config.toml
n_experts = 32
balance_bias = false
norm = "layernorm"
norm_place = "pre"
rope_fraction = 0.25
qk_norm = false
tie_word_embeddings = true
init_std_up = 0.0205
init_std_down = 0.0
learning_rate = 0.00046
lr_head = 0.0135
schedule = "wsd"
Below are experts of layer 3 (counted from 0) of a mixture-of-experts language model. Rows are named router (the router's row for the expert), up (a neuron's input weights, with its number) and show model dimensions 384-479. Each number is 500 + 25 x the weight over its row's rms, rounded and kept within 0 to 999. Numbers have three digits each.
Before each expert's rows: "comes after" lists some tokens at least twice as common just before its tokens as in all text. This comes from a sample of Wikipedia text that the model never trained on. Tokens count by the router's weight.

# expert 26
comes after: " ", ",", " (", "–", "20", "),"
router:431496484494484481524520505477474523491449478511481500496468497508467531522502473499470495520538506476496517494459515515530513546534443479515465512529437480520515475458514494508478462501453490517507469485511477494463460504470517480488454496511545508461476507536493517448537494508496495540
up0:447512537492489498495535518446456526512483508498507520509476487525502542481482499517521521473541479522485504447464490472548524499500526510507503500517501479507515512520479544415443468576486487500462541512481493516490487498505514515465469483499528489509535483536503490506493426530509437492
up1:458510501523507497513522551512479557484475528500506536509459503512460514504471512490493471472457481491512500538523496462497473532487530502474523471472477501506523513437488534469489573528510491493531509513489484532472508502526511525462459505488510502467499439498484540465490536563517505536
up2:518508492513506485470488469463495511484496522505480495528517523525512528482511514511476485502526541467517547481521493543482459525519501455523491496543529529557525488537506513482480512530472447496488483480472511455511499458533447487535468490512493487553494502488490497476480485473500545492

# expert 25
comes after: " |", "|", ",", " in", ";", ":"
router:492525455516532486520501543433497502520500484529504466509441490529484513537483501475499532494466510497499510474490495508510516511523485494511461485510431469508523468503469515530485541544506485491488473479485461490450481486499504516530487492508532478525497512514508493518535499526511481502
up0:507511502535532493516494539501516539504518496515579513532497503502508491551535533509528491524488514518520538528507492477506507506496463514465475532502501472482510517512490481507493527513468481502529507496495495478487490483491482461565535505477531485502461520471471486509509468484552531524
up1:535507526483496517483488519508536462502502459461492491458478520487486495500517516472544493488507579512486461484509490528511532478527499486477473462513506516504499516558495477530495494498479525496496536536532548515512490506451503514494513479506517475477498521518471513445494440491494496521
up2:498522466483505483516516505490519487519518518488475500536441468492532477569486480494467441484491508502513516462521502473489495524539497501525479524517527552523502501495507505505445532521516468472478481505473478549487481471497471465516467518511422530515513530497519454508489505564534458502

# expert 1
comes after: ".", " ", " that", " where", " when", "=="
router:493509516469503494492505523450476473487508500517494458505485494512501531499487496510506527547450514539517511499458519512520486495495471467519507485517487506477459488506539523482478494514502471527495497569487495523475483484563515476500485502501547507449495532511508501484514509491473524512
up0:441522507530490493476470510490495538454525482481526506486512554500501530508480470489505496504501500497532496519486484480504500512517455442533522462475491493463527479545544563498469525532496465477510497513505490515414466548512540496495486519478519486512551489484505476528457520515499490521
up1:523511507537510519499537524483520474542523449485469494512494521524487489491513495568524524537470467531514496494464516502482496526508510479490510450476475542495462510501534523486480521528494495529530495533469498495482522496495470505471502473506522488544504473493530462498538463521448476494
up2:489488536505477463490503492463474532527461518522532484478489486505564506489499547459539536506451528526544498508469502500501507499467510496523485524477464452493496527482496511457453453476510540586534463512483474491499513464440465518495527512534510487500515450540506486488474470475451511510

# expert 12
comes after: " ", " |", " |\n", ".", "|", "%"
router:479499493500454471448514554522503506455497508485507504485522532516496538552542514489516542508468525477479501489507506491493487512507494450479484501495481494529499484518528546490512469538508475517558479514541527571497501514482512497535543503453508509456527515553510548518473503508507498539
up0:514498533487475468491506523487476501507541486474500499510476530529508498515478477506515480487486520498522496515517520508506456488536470457471490516521514536517521514497471529484530488471495549467493517515537451496494525523457502460529492586500501486531481512529540522500484483519539478501
up1:513505493509457510487540491522481520541523545511514499502478478465499460508557554459448475458448548480549505504484506454530517519489475491516508483499520477515516541518518515515468503473521496501532486539529504487495529486444484497483499494524476501523508534495515499456511495466501496499
up2:494499546537505518478500536468461507494507522477489460526481496498481499504483503492500450513496487514505470511482487502543487493497487479527489487508521471505480443490443522517480508529490471511525492516530515500542503521517503437536492505506516480522493513520504471536481477495546478546

# expert 11
comes after: " |", ";", "|", "0", ":", " —"
router:466489463537532468500476484499512481502471480525497447493473552509512530541519490485505514517473520551474504477501506533488454462535480514499484495523519473539539469490542507506483532492512460516501505512481490508473488442504497495475506502498505518484478471465560533478501468519485497536
up0:443510531519454499454455527457471493492524519524525509535483537505519494492527498505502492518454462485530505515495503494496496530483521466475486505478496453499539504499463525534469499548521467500457464492516511487489515484528478507502477464482484517498503502510510513487517548516495528491
up1:518564476500470488516485508463526475481525523500464497500492525489498480517484507494454473489447539503488516459472471458526475469478508453485492501483544496511527503496527478498473493488461485501536521483453514506530454507527507486502464506513511462494486528473512466455513561466544550481
up2:530499477512476492510474485482520456494479506471432495476591492486525466507528517515465539468501538473476476527507510504513563467474432509532485513527485502472483495514495458514510478413537511504530509525494502496481461492493482494491473489507527446451495520493503487474479497445461492506

# expert 16
comes after: " of", " the", " in", "\n", ".\n\n", " as"
router:463510514501493494522471494480513493454472543547516506541452486508516519499500496518493495524485502502472518514443531464540519535496485491515476495489510508554491478478477531494493505460502495532483467551479493519474519477467526472508500554497527513525493516488484516485496492546456492562
up0:507459444485476476550505488514534473455500456528511518526491510484490545506528499486514515482533474525496494480501485532477484499521491525527480509520521486496506475533490521520528529508446473452524511499464467528498455477525518497473506533504497509514482524454491510537441510459589546465
up1:514520513530494471475473498481464526518512488531483462526490544578507514524515499462517496453495485495481506508472545509521489519430480460488521478480490497454523474517497501516530520519535482476460546524513524476486468501519482474512490429511538521530530531505551466518461483443522467467
up2:483534537526491497517469468462498524512479500526477502442453515522522524497501486463487498462529514510474517483469479526507554524486519493553459527512507493485471438506465475494506514498547512489541525513551487500478539500494467505481460481536513489503546495537491487501478474491547490506

# expert 22
comes after: " was", " to", " and", " were", " be", " is"
router:467478494536518509479516518499491498492502519512468491488461491521462524518506472511503528495493532499491507451486476509509526506501481428504481521494515478516536506529520472490456489507498478527460505472493487533477475486529530469515467594500546511483545488516545507494467489508493523486
up0:487519487457462482478498518507538488528508530481500483523509496535519507470487484490518489527516537489489523500440485469486517464489496459483488527498497448515493489470518500492483497497477455514482510484487500514527475475483487467523517490497457504529500522503488506558471499466497486463
up1:461518454475511534476535507518519509527474479480453539501561506547470566525504498461498481513481502513472498487490498537495470497496515484481465537514522464507495497473500475482482503495492499552542475516522526553510544467538487481528519500516532515533513513516509474448500551504458465508
up2:505520523517526479468508537456550455495548481518484467568492509511491486509516466523490509534500537526486497468504490493494517539512546458563478531492494501503511492506529520520461492564484490502496462506520482504510527494483517511511543495496516504515523526480502468493464498509493502477

# expert 28
comes after: " |\n", " of", " in", " at", " for", " on"
router:452506516483478465493466531499518525496487523498485495482523525502466506467471449499504529552500535482492509467495491502548465491483472464504451468532478441525554472484524503438468490477462487509494478482524476520485486466487540508513453488521487482492485499472515507502506555454480512515
up0:493517512521496525547463483519476517490509535507482494537490496509501558503516523477517517489488481499492492523528481528460490503486518526486496495516494537514471484496492510493511508516475526499492523529535488481500517483533533540433502485436544508462494475520528491510535465488462529517
up1:460502525498478513470506489513490506475499479513497472502498523477514506461482519514540500489550498535510490489492476568471507474503481485498465517523498478506445483438489509480509478453473460466505495498490486458506502517557498482465493500531523477489529511513496495503477433506497519498
up2:470483525534476522495593523489488527524493463525489486550465505490465513516502517507503495515462471487534530480494505520539514507492518480554509525464452420485529470503527548498486536505505461514513511529499449486495480476506454466506476494520517509538541494517497457474518531503496483531

# expert 5
comes after: " ", "19", "°", "′", "20", ":"
router:488469466482477469544497543485489490480531501521514502482470555498525508519518543525510532532504491488512470467504519503532495506477483525489488486495489507517505521486501524498507484484476512481524499473518482524467510499463517505485465511518492513477523502497532481514491492536507555524
up0:464484461500496486515535558534490472492501453545522483496492516542491539518444538493463502467485464523491484492478508496474519512496493492510492518501509501505497509484535488500512496507448496502534467507548511493490500521507515513521524487474486506523524549469489482516545507488468485551
up1:477526508533503477474527522478536509532512456501498515515490487538504514555502486527473525547488507517481541489543504512493517480479492517476513481518511512505519480510499479486493517509490469508538533461533460467508487463493464524488500460526508510493542497518508525530451478511486514512
up2:531501534475510514551517506481522502517501498594483484476456507502551511496469482529484486513514488496491466444509530470484482496495514515470544487521489531527495470489523545514472509544475522506493466463494487490509486491503505511507530525516476504526499487507495506491498546530486474529

# expert 15
comes after: "\n", "-", ")\n", ".\n", "==\n", " |\n"
router:480527495482481456531489507498509501476462497537516466502486564506501498534560511502455483531498527530512556494469505491540502533468484459520485508480473480523502490510505545547493517527508445539507496469509485504471485489476468511474485489508555530460503473512524470496505558520471518477
up0:488496524521546521470487490570523469462488513483464508504431473533480529472531501472451500492490501488537493502501468519465498533475550504470511541456477496530502495508512512452513516505514519464445512526521487514476510508549470512460565500517486500542527483552539517527503510497497506520
up1:447499487461500520494507467500512441467470527473509509508478520478476497548468467493502499498481531495495455482496477512504483481482501526493458446512462435519517460459480498509464553514512506535528512521491529509498472503531512500519461514530500487507467483477504500532489554440490515479
up2:501541490531511467472517510492523541502508514463505469470488494550513490544507505516511485494463528500490519489493468543468509477547510488484526497495516440534505472504464515518537484504499473514495467510467476499479519496487497466519526543532495494496564456533507516460486495478479536494

# expert 31
comes after: " of", " in", " the", ",", " to", " on"
router:457470493527469511448520487509549484488484532511488509484474515528507548513494484472481525544468514543492528482518471488528521500538477485524544465498500483522513459507525526482507489489473490498521449478497454477524519485470491490498496549529499527486536531533528487493497500525500505539
up0:516481460522507476495472519497500478511535510492459487489514516513487492518507518514475511459483452516540485503515521502483497495506506504523514491512510454502527493478508515533489520479489449524508492514486480484509449509515492449490520460508491561529535509509495481495452489496523529507
up1:490506477476535471508497495485528537509457482491486476465522493511459498479530496489558525501492498533473514479481486498455492493494511490504501535485493517551499486521462513495516483541451519479526527511488470475487482461471507501489469501512504488516508479437504511569488557524507463497
up2:510475539505510521480491502498484519505469493491525527464479493517509511501513479488491527496509526510529501466511517520526541541499458465457512500529519516503518488547517539505501542517523494555514451507510528520495537490507471522510518477524550495502509523539506495482518457507555499496

# expert 8
comes after: " ", "19", "20", "18", "–", "00"
router:496491466480498493495506530515524537473477479522458496525462515498480535507508508478524509521474514509497480479490456505494502531485492469554494494548460483547523508502523511481498515483482491500503501499484508490467458481500489473504480501534505495451535530485487499509525515521499514516
up0:537519534542461521492475476482524510449490541479509488495449489490541507484437545507469527533503534538505507486522470493483540514475550494529536512490539531527458525517494499518507484514458454477468503513506450455542491464488480474502477500488500520501498511533484513471484493540509540510
up1:470478471542503504469514489509496515531485504503466488491484476510475528520468499532510537479488505522440512476468521523521528490456496470510517533460507461510514484482495494472456538519522467503522447477504462517515564453485484471490556485480494496465442478547507462533537494501492504517
up2:493515450535473495521528508458508517497497478524562449518532535494448498475475570504474499514485555527511461511492498479507499472516528490484501451485502517462514502427496529521495468513507533540553513533502505505471456551535456502501482517484506479480509484472465494518506516546524502514

# expert 10
comes after: " ", "20", " was", "–", " he", " is"
router:467493504472520470543508517511500491475501536480479462509481543513509518532449492469542497493497493487533487473471477487439456506468512483551482479494455480544506494470518489497480506506499474501534508473530513454471456477529501481519461506523566455479513490560513505530512501513502512489
up0:467550456488478463458528483493509494493525480501475490495488535511476547518497487526478516505489499551490493523487511493447481507495469490497451493524508513518515494535498473510467485488488538492484519466515513506515494501517517471552487495547525513486538543480519470538503462513491512524
up1:514481472512514519530515490499528473491477496506531488449527467514490495478472497497474499509531502515470546447486477497480494509514495500543477493490442494519507468516488487481500535490478538565512529530487493501478497495454504540477530506485522447530485503498507542488463521475491492512
up2:503512484480486473522496464497545478503460503522484489483480471527441488549502464497494546513461503509490487501479507522532521473527502495527460487485505505546517441478529543492467511544510466503519525454485491490488541501515550522526516533451480506500513475466531513494487484489457490516

# expert 18
comes after: " ", "–", "20", "19", " a", " an"
router:483515470509473538477471496500459478462483495544485510472470475489466523525527513503517569513501510486512501462474560513494532486502529508507528523552488454503509495505545535514477535494474479522518518498502479519462529524462461507542504554511527487522483431506484486512507500509492510582
up0:543520485455534466503504497469512474513486442507496495512487510480455476490463504533529525501498462541548487489475471487470505527493503484472485493493480472549512491510520468455524513467455522466483510485505493468494511507446518517557481489524465460489494493495472507514512455470490493553
up1:525508473502491495490501494468499452481473495494501515476520519534507509564550500509516518526492512502529468472461463524504507474515469501524497519541452515515520488501504510497499479488503483473506481493491484513478501444430493537506532497523506535536471477486525478486508476522486505490
up2:469506544497471486460481464522465510468450459502465497482453517490484500498482469504538467482538493457525462502530518519487562514493509518508511515468510471516502515486561495500523503489545461536500502511447454525467497478515499482512485508495507438507512475543479488492528485493528481532